Experts of a small language model.
Size: 10 layers, vocabulary 2048.
Experts: 32 experts in each of 9 layers, 1 pick a token.
Training: a variant of Muon for the experts, 313M tokens, 4769 steps.
Below are experts of layer 3 (counted from 0) of a mixture-of-experts language model. Rows are named router (the router's row for the expert), down (a neuron's output weights, with its number) and show model dimensions 0-191. Each number is 128 + 32 x the weight over its row's rms, rounded and kept within 0 to 255.
Before each expert's rows: a language model's description of what the expert responds to. This comes from a sample of Wikipedia text that the model never trained on.

# expert 18
What it handles: Opening quotation marks and first capital letters of quoted titles or clauses, e.g. “Indeed, "Fire, "B-easts, S-ee text, It.
router [147 104 136 112 158 136  82 136  75  96 146 110 147  74 108 122  89  83 126 105 155 124 171 129 145 111 180 143 133  82 117 100 156 117  84  86 145 112 135 203 110 116 168  77 124 160 102  51 184 178  86 106 123 121  79 139  84 193  87  97 130 141  85 123  79  70 101 114  86 119 150 154  99 138 158 180  90 162 140 146 151 104 151 102  95 152 144 111 150 138 109 136 162 109 175 113 167 106 178 116 105 164 130  93 105 168 151  83  88 118 113 168 110 118 125 155 174  88  77  91  89 160 117 109  90 154  73 113 124 142 180 112  65  80 127 168  84 108 136 180 105 132  69 162 145 123 129 172 148 172 136 135 134 119  97 128 157  95 145  78 177  80 148 148 175 176 101 160  96 128 126 133 168 101 143 123 168 100  79 149 192 175 134 145 140  99 170  89 100 153 168 111]
down2 [147 140 128 137 128 131 116 143  74 101 122 141 127 195 161 128  54 152 155  77 133 141 159  91 161  98 151 133  99 194 158  92 137 121  46 140 101 112 168  92 145 126 131 115 185 206 161  95 115 154 138  78 127  86 116 104 131 121 112 216 168 138 165 108 147 150 133 102 143 143 174  97  99 146 102 141 165 141 137 160 151 136 130 140  76  77 109 156  60 181 117 103 145 161 167 146 137 140 162 168 101 117 115  87 205  93 136 113 102 162 183 128 140 117  93 151 172 119  97 128 112  66 130 175 133 141 132  85 135  57  75 124 143 119  97  90  72  81 133 109 178  87 133 172 190 125 177 138 149 146 153 143  93 111 134 129 124 119 111 134 119 164 196 156 117  83 158 159 102 139 112  51 125 142 149 123 100 141 125 106  77  99 138 126 144  85 136  83 111  86 148  83]
down3 [121  95 126  94 134 139  59 129 170 113 131 132 186 128 121 105 152 112 116 154 119 118  99 155 142 129 107  83 127 115 130 167  41 123  41 169 124 178 134 159 173 129 113 155 110  92 135 123 100 106 129 155 169 174  94 118 158  61 125 123 134 119 183 164 136 101 198 114 102 121 115  96 140 143 149 114 168 130 147 100 161 102 106 170 116 141 103 174 178  96 169 122 106 163  97  89 137 148 133  65 117  16 190 155 125 130 111 215 106  88 127 166  89 122 130 135 190 102 160 211 137 146  47 152 127  94 116 112 108 105 134 155  95 147 100 164 142 122 146 144 112  90  94  61 105 104 122 103 130 124 160 103 164 128 130  60 100 193 107 111 117 104 155 168 199  97 144 136 135 136 103 150 140 117 117 187 100 103 136 166 147 147 141 105 112 134 150 160 140 130 114 130]
down4 [130 129 121 119 150 112 138 135 134  95 114 163 107 129 134 161 143 193 150 142 121 173 152 122 131 113 180 123  43  93 125 191 108 119 115 130 144  83  82 142 144 110 118 148 108 158 117 199  46 176  81 107  99 118 183  53 131 150  93 144 136 135 134 157  89 183  77 176 144 145 111  31  63 103  99 142 194 116 124  92 167  89 159 141  71 104 101 134 119 117 109 150  96 152 162  83 164 117 131 118 189 116  91 135 160 129 172 168  94 100 133 152 120  92 179 117 162 124 183 116 141 119 174 127 151 130 126 152 133 133 153 132 144 123 161 126 201 109  98 153 131  98 130 120 162 120  49 135 148 143  97 126  92 158 112 135 127 118 167 123 149 116 194 121 175 131  85 112 177 100 209 109 137 110  99 121 107 108  83 107 151 134  79 119 147 179 113  89  92 117 104  79]
down5 [115  96 138  93 133 128 104 147 110 160 174 100 167 179 137 183 128 176 121 147 116 139 143 129 120  92  89  83  86 203 155  74 119 140 119 150 120  90 143 128  99  86  92 163  58  85 115 126 135 110  96 106  84  73 142 124 213 132 197 103 143 172 184 128 125 114  78 135 138 163 143 127 131 139 103  37 138 105 152 164 110 175 105 137  72  80 144  90 131 127 136 190  93  54 160 109 144 145 182 119 134  96 100 131 130 125 157 120 140 130 110 142 132 146 114 140 156 142 132  74 124 116 156 176  87 132 180 110  91 132 187 116 116 153 134 173 112 123  90 159 148 130  70 159 108 137 109  53  88 130 121  85 141 127 170 116 161 176 140  91 155 141 115  81 172 160 153 130 116 148  82 181 199 136 147 154 171  74 104 106 153 156 146  82 174  82 106 120 133 129 125 127]
down6 [156  98 102 149  59 133  60 162 133  80  67 163 101 146  84 141 174 164  74 109 117 134 113 100 121 202  96 153  96 170 127 151 154  84 117 125 142 115  97  56 161  91 105 115 123 129 139 150 169 134 151  86  95 108 131 151  94  86  95  77 121 113 155  97 190 144 136 129 149 157 152 127 142 137 145 156 133 120 119 194 125 160 162  99 102 123  97 152 125 102  98 100  90  88 135 198 148 121 138  96 161 146  80 112 100 112  88 197 196 108 124 117  80 175 137 162 142 101 150 148 154 149  96 126 167 166 150 148 121 151 198 115 113 130 141  84 146 137 151  93 141 145 101 166 131 152  84  63  98 185 125 109 145 156 171 178 130 161 144  87 115 128 193 130 173 166 137 113 113  74 140 163 139 133 161  79 183 161 118 104  88 103  62 125 102 109 169  84  97 115 109 162]

# expert 5
What it handles: Hyphens opening list lines in infobox-style entries (- Current team:, - League:) plus in-word hyphens like non-contributing.
router [175  99 178 120 220 164 106 172  98  92 179 132 161 108 132 111  85 102  99 134 159 107 185 111 140 104 152 144  97  83 142 138 187  70 151 114 168 122 108 155  64  72 155 104 170 162 161 103 182 173  94  94 114 121 110 163  93 156  96 108 140 164 160 120  79  77 108 125  97  99 169 147  93 143 145 171  99 131 133 128 170  90 153  83 108 155 145 146 179 160  73 132 163  89 138  69 144 108 168 112 137 122 115  55  85 160 135  80  62 136 156 117  76 116 126 145 154 110 126 125 106 141  98 114 121 113 109 133 143 131 153 198  78  94 151 175 121 120 113 153 116 153 145 156 184 150 152 148 161 146 149 119 177 171 113 117 184 112 135 111 164  92 125 174 125 132 131 149  87 191 159 149 162 119 145 143 176 130  73 144 148 180 163 129 167 108 146  96 131 132 190 117]
down2 [173 140  82  80 143  72 147 111 146 103 127 145  86 130 123 164 152 104 155  75  63 159 103 149 206 111 181 143 125 123 124 159 154 147 143 109 109 119  66 162 142 133 105 199 165 174  91 132  81 155 117 122 183 141 126  77  59 159 169 158 119 148 148 136 119 141 148 108 127 131 107 141 133 181  56 114 128  92 121 134 154 142 164  87 106  96  88 109  82 161  80 126  69  79 124  84 115 161 119 136 141 131 156 137 152 121 117  70 166 140 123 163  82 160 139 130 142 151  62 167  82 136 148 136 198 162 118  98 118 134 175 135 169  94 123  95 128 112 178 106 122  88  99 136  88 148 130 129 182 145 106  86 143 113  86 114 140 143  81 108 150 106  92 150 111 221 113 104 139  75 128  65 142 146 163 176 139 162 112 131 104 156 164 126 104  68 154 159 144 150 193 131]
down3 [107  69 108  75 100 156 143 108 124 168  92 165 155 135 206  83 172  74 131  97  83 143 137 195 108 135 107 160 134 138 128 114 127 119 140 160 155 140 165 174 168  90 123  43 110 123 139 105 159 117 105 179 109  72 109 116 147 173 114 132 173  90 138  72 118 212 148  97  89 140 144 123 123 120 145 163  71 163 142 119 145 132 100 156 138 134 163  70 129 154 132 160 129 114 141  96 122  89 152 132 167 135 149 118 147 106 127  96 136 193 110  84  87 120 183 129 135 181 141  81 139 113 117 161 120 199 117 143  77  92  94 159  93  98 163 131 167 153 155 105 172 165 107 136 117 135 150 143 136 124 131 138  78 155  65  83 158 117 149 197 137 159 151 111 101 131  97 141 149 158  99  71 151  45 110 138 142 121  85 106 123 182  57 162 136  85  76 145 111 147 138  89]
down4 [ 94 118  95 168 139 129 167  91 104 172 132 170 150 147 136 134 137 143 110 128 108 102 142 122  94 125 126 170 149  99 144 142 183 131 147  85  83 197 115 150 196 155  92  92  95 141 170 143  89 119 144 158 165 129  98 165 168 166  99  77 148  91 200 128  98  66 143 115 106 103 120 108 141 175  95 186 145 105 102 141 104 161 117  97 152 153 152 125 129 181 122 199 139 146 145  54  65  70 162 191  98 162 113 159 155 141 137 114 151 166 137 153 131 103  91  84  95 120 133  83 140 122 119  69 119  84 146 125 162 101  81 150  94 154 159 145 185 111 182 126 144 132  95 130  90  83  50 139 123  96 133  88 132 114 120 133 143 168 124 137 158  64  97 194 119 111 157 126  81 133 127 159  82 157 101 138 145 156  76 132  70 132 146 111 171 149 103 173 130  82  65 138]
down5 [107 134  91 164 148 148 118  86 123 131  88 155 145 127 103 131 168 163 120 176 100  63 142 128 157 150 189 123  87 112 112 155 104 150  65 116 101  99 188 157 131  96  73 127 146 121  96  87  74 100  84 131 130 120 109 100 210 145 142 142 150 176  65 133 130  83 108 105 105 101 134 136 103  92 103 118 119 120 132  92 123 172 110 142 116 109 149 143 108  67 105 146 193 125 104 112 142  90 175 150 105 159 186 116 112  84 145 192 116 143 176 185 131  98 127 185 156 150  89 181 132 127 145 163 156 124 146 136 136 165 130  96 103  52 151 152  74 145 153 104 142 128 107 124 190 140 147 142 156 104 113  82 109  83 142 148 149  79 165 102 166 160 190 129 155 133 109 105 102  79 161  82 114 117 202 132 124 138  94 178 155 102  46 149 120 162 179  77 136 141 115 184]
down6 [101 138 132 101 116  97 146 104 121 179  98  83 174 124 187 111 103 127 124  98 120 182 135 122  77 169 108 179 157  67 139 125 122 161 151 134  73  86  94  84 183 146 142 136 125  74 152 168 160  56 115 192  98 160 124  95  89 175 147 160  78 165 137 122  95  83 112  87  76 120 118 145 103  99 107  71  89 130 176 125 171  87 133 147 115  42  87 137 172 173 137 112 155 136 137 173 113 145 151 149  76 125  99 151 103 111  94 202 146 156  97 179 111 122  98 125 167 129  94 135 114 137  97  92 201 147 143 148 117 151 135  64 147 133 164 137 141  75 104 105 147 103 153 145 164 127 166 141 125  80 145 109 124 154 206 131 134  96 142 103 187 104 116 109 109 147 128  93  76 133 125 169 169 114 147 161 134 146 154 122 155 165 108  73  90 160  92 149 154 145 174 146]

# expert 19
What it handles: Closing brackets after areas, scores or song titles, plus place words like State, University, City, and endings like Coordinates.
router [125 101 179 113 172 145 103 169 136  83 155 118 112 142  96  95  97  81 159 101 163 149 138  86  89  68 155 138 108 115  83  85 155  96  87 103 171 136  91 147  91 101 130  98 173 142 127 104 140 190 104  95 119 117 113 122  85 115  94  75  59 140 109 129  84  98  91 120 123  96 172 138 126 169 135 170  75 157 164 131 160 100 167  93  62 124 165 111 156 175  98 131 149  99 114  85 144 146 128 131 141 158 139 106 106 135 167 131 133 153 120 142 109 137 175 167  97 112  77 101  88 139 116  95 102 223  84 142 142 130 203 194  70  99 156 156 111 116  90 195 133 166 110 147 207 145 133 186 140 121 103 137 171 153  82 122 167 116 138  93 190  97 167 147 170 133  95 112 104 162 161 144 164 141 173 168 119 161  97 173 140  99 136 104 153 129 149  96 104 161 154 122]
down3 [133 117 124 104 131 147 129 123 119  72 114 136 177 121 115 143  88 161 106 137 175 105  44  90 139 134 150  90 127 157  92  70 126 124 130 128 148  94  85  60 167 131 100 126 116  72 166  69 141 100 195 138 137  88 148 193 124 141  86 145 133 167 105 161 140 195  86  39 119 160 120 106 123 154 120 226 187  99 114  99 130 108  94 138 128 162 103 106 109 125 132 144 184 148 111 146 137 141 103 128 106 125 139 115 184 167 200 106 101  57 107 122 143 129 157 109 149 173 109 143 112 120 169  62 111  98 113 147  90 101 123  80 106 146 118 127 136 157 117 151 150 128  78 125 108 163  90 170  89 114 129 133 103  98 204 120 154 246 144 147 136 152 134 182 166 102 120 174 154 141 107 111 152 131 162 126 120 155 113  99 142  85 132 142 123 123 146 161 134  85 166 103]
down4 [106 177 157 147 141 118 106 125 110 133 153  67 127 131 102 160 109 122 129 121 124 158 157 185 107 137  96 151 109 146  76 184 126 107 175  69 120 159  99 108  94 160 141 184 119  70  75 130  59  86 116 126 183 117  91 105 214 150  66 127  66 131 143 132  99 158  79 201 102 101 185 155 149  89 126 131 111 115 166 124 201 149 108 134 130 163 105 102 154 128 105 140  62 120 131  79 134  80  71 103 146 143 106 114 147 127 152 179 167 172 158 105 122 146  75 150  72 140 127 122  99 147 123 130 142 143 140 126 159  97 134 198 148 114 163  81 114 150 169 123  94  98 159 139 131 132 117 131 111 150 132 138 192 113 127 117  99  61 166 134 146 106 149 159 132 149  85 159  97 143  91 125 103 153 127 168  76 135 123 115 164 120 143 156 122 227 165 118 128  52  89 130]
down5 [145 107  84  53 100 203 107  51  60 153 109 186  98 131  96 128 149 140 147 134 130 139  89 137 126 132 161 154 143 113  99 164 118  94 151 182 138 145 152 198  82  99 149 111 115 151 169  65 123 105 148 140  66 120 138 128 138 127 156 154 103 168 128 149 145 114 153 124 174 147  77  89 139 144 125 114 100 137 190 146 100  77 153 103 143 122 210  75 115  78 127  95  97 184 160 124 135 107 126  71  79 110 160 144 170 106 167  95 110 158 109 154 123 122 119  88 130  82 128  84 160 130  90 165 152 106 121 167 102 153 170 100  62 120  92  93  81 112  95 108 132 170 149 147 138 111 135  98  96 122 185 177 118 113 130 131 116 142 116  96 164 156 142 118 108 172 116 171  99 142 133 146 127  85 183 142 147  79 143 129 108 165 219 194 170 111  88 118 129 169 143 117]
down6 [134 138 166 130  99  84 163 146 141 161 144 166 180 176 109 189  81 120 137 170 104  93 109 109 107 147 175 156 160 131 127  97  77 122 115 146 111 125 166 141 157 161 115  99 129 172  85 115  79 140 175 164 200 133 137 144 116 158 105 105 136 140  79 108  95  63 113 136 166 116 130 106 137 166 108  67 166 195 150 150 151 113 151  70 141 155  96 120 165 125 117 111 155 113 133 126 132 123 153 119 135  97  96 109 128 148 132 111 117 100 116  93 100 148 120 175 148 167 158 161  89 133 130 159 119  64 145 124  95 129 137 119 112 133 143 137 113 108  93 122  99 154  56  90 175 175 117  96  35 131 133 108 147 208 154 107  62 191 137 112 139 129 115 120 182 126 235 100  60 118 170 102  86 156 103 139 124 102 128 182 160  90 114 152 157 113 120 125  65  51 108 113]
down7 [139  50 103 121 128 113 201 172 123 225 165 138 137 142 140 138 105  92 150  79 193  95  63 191 100 105  84  54 108  86 125 141 129  92 113 161  95 117  78 132 107 138 203  96 139 181 134 192 144 142 104 141  97 151 123 124 135 101 103 108  76  85 159 136 129 132 117  95 191 109 126 185 110 118 156 131 126  87 125 105 165 149 167 133 130 167 115 136 155  98 106 111 134 123  78  86 133 104 140 104 135  98 126 119 206 137 132  95 171  95  85 150 166 190  48  67 203 131 110 123 147 119 110 151 139  69 115 171 118  90 103 129  79 155 143 126 107 119 119 159  98 139 111 159 152 153 138 152 148 106 114 122 163 115 146 149 137 130 149 124 154 113 163 119  97 116 206  71 106 130 151 183  80 133  95 123 131 104 184 117 132 143 107 130 154 136 159 112 166 115 122 143]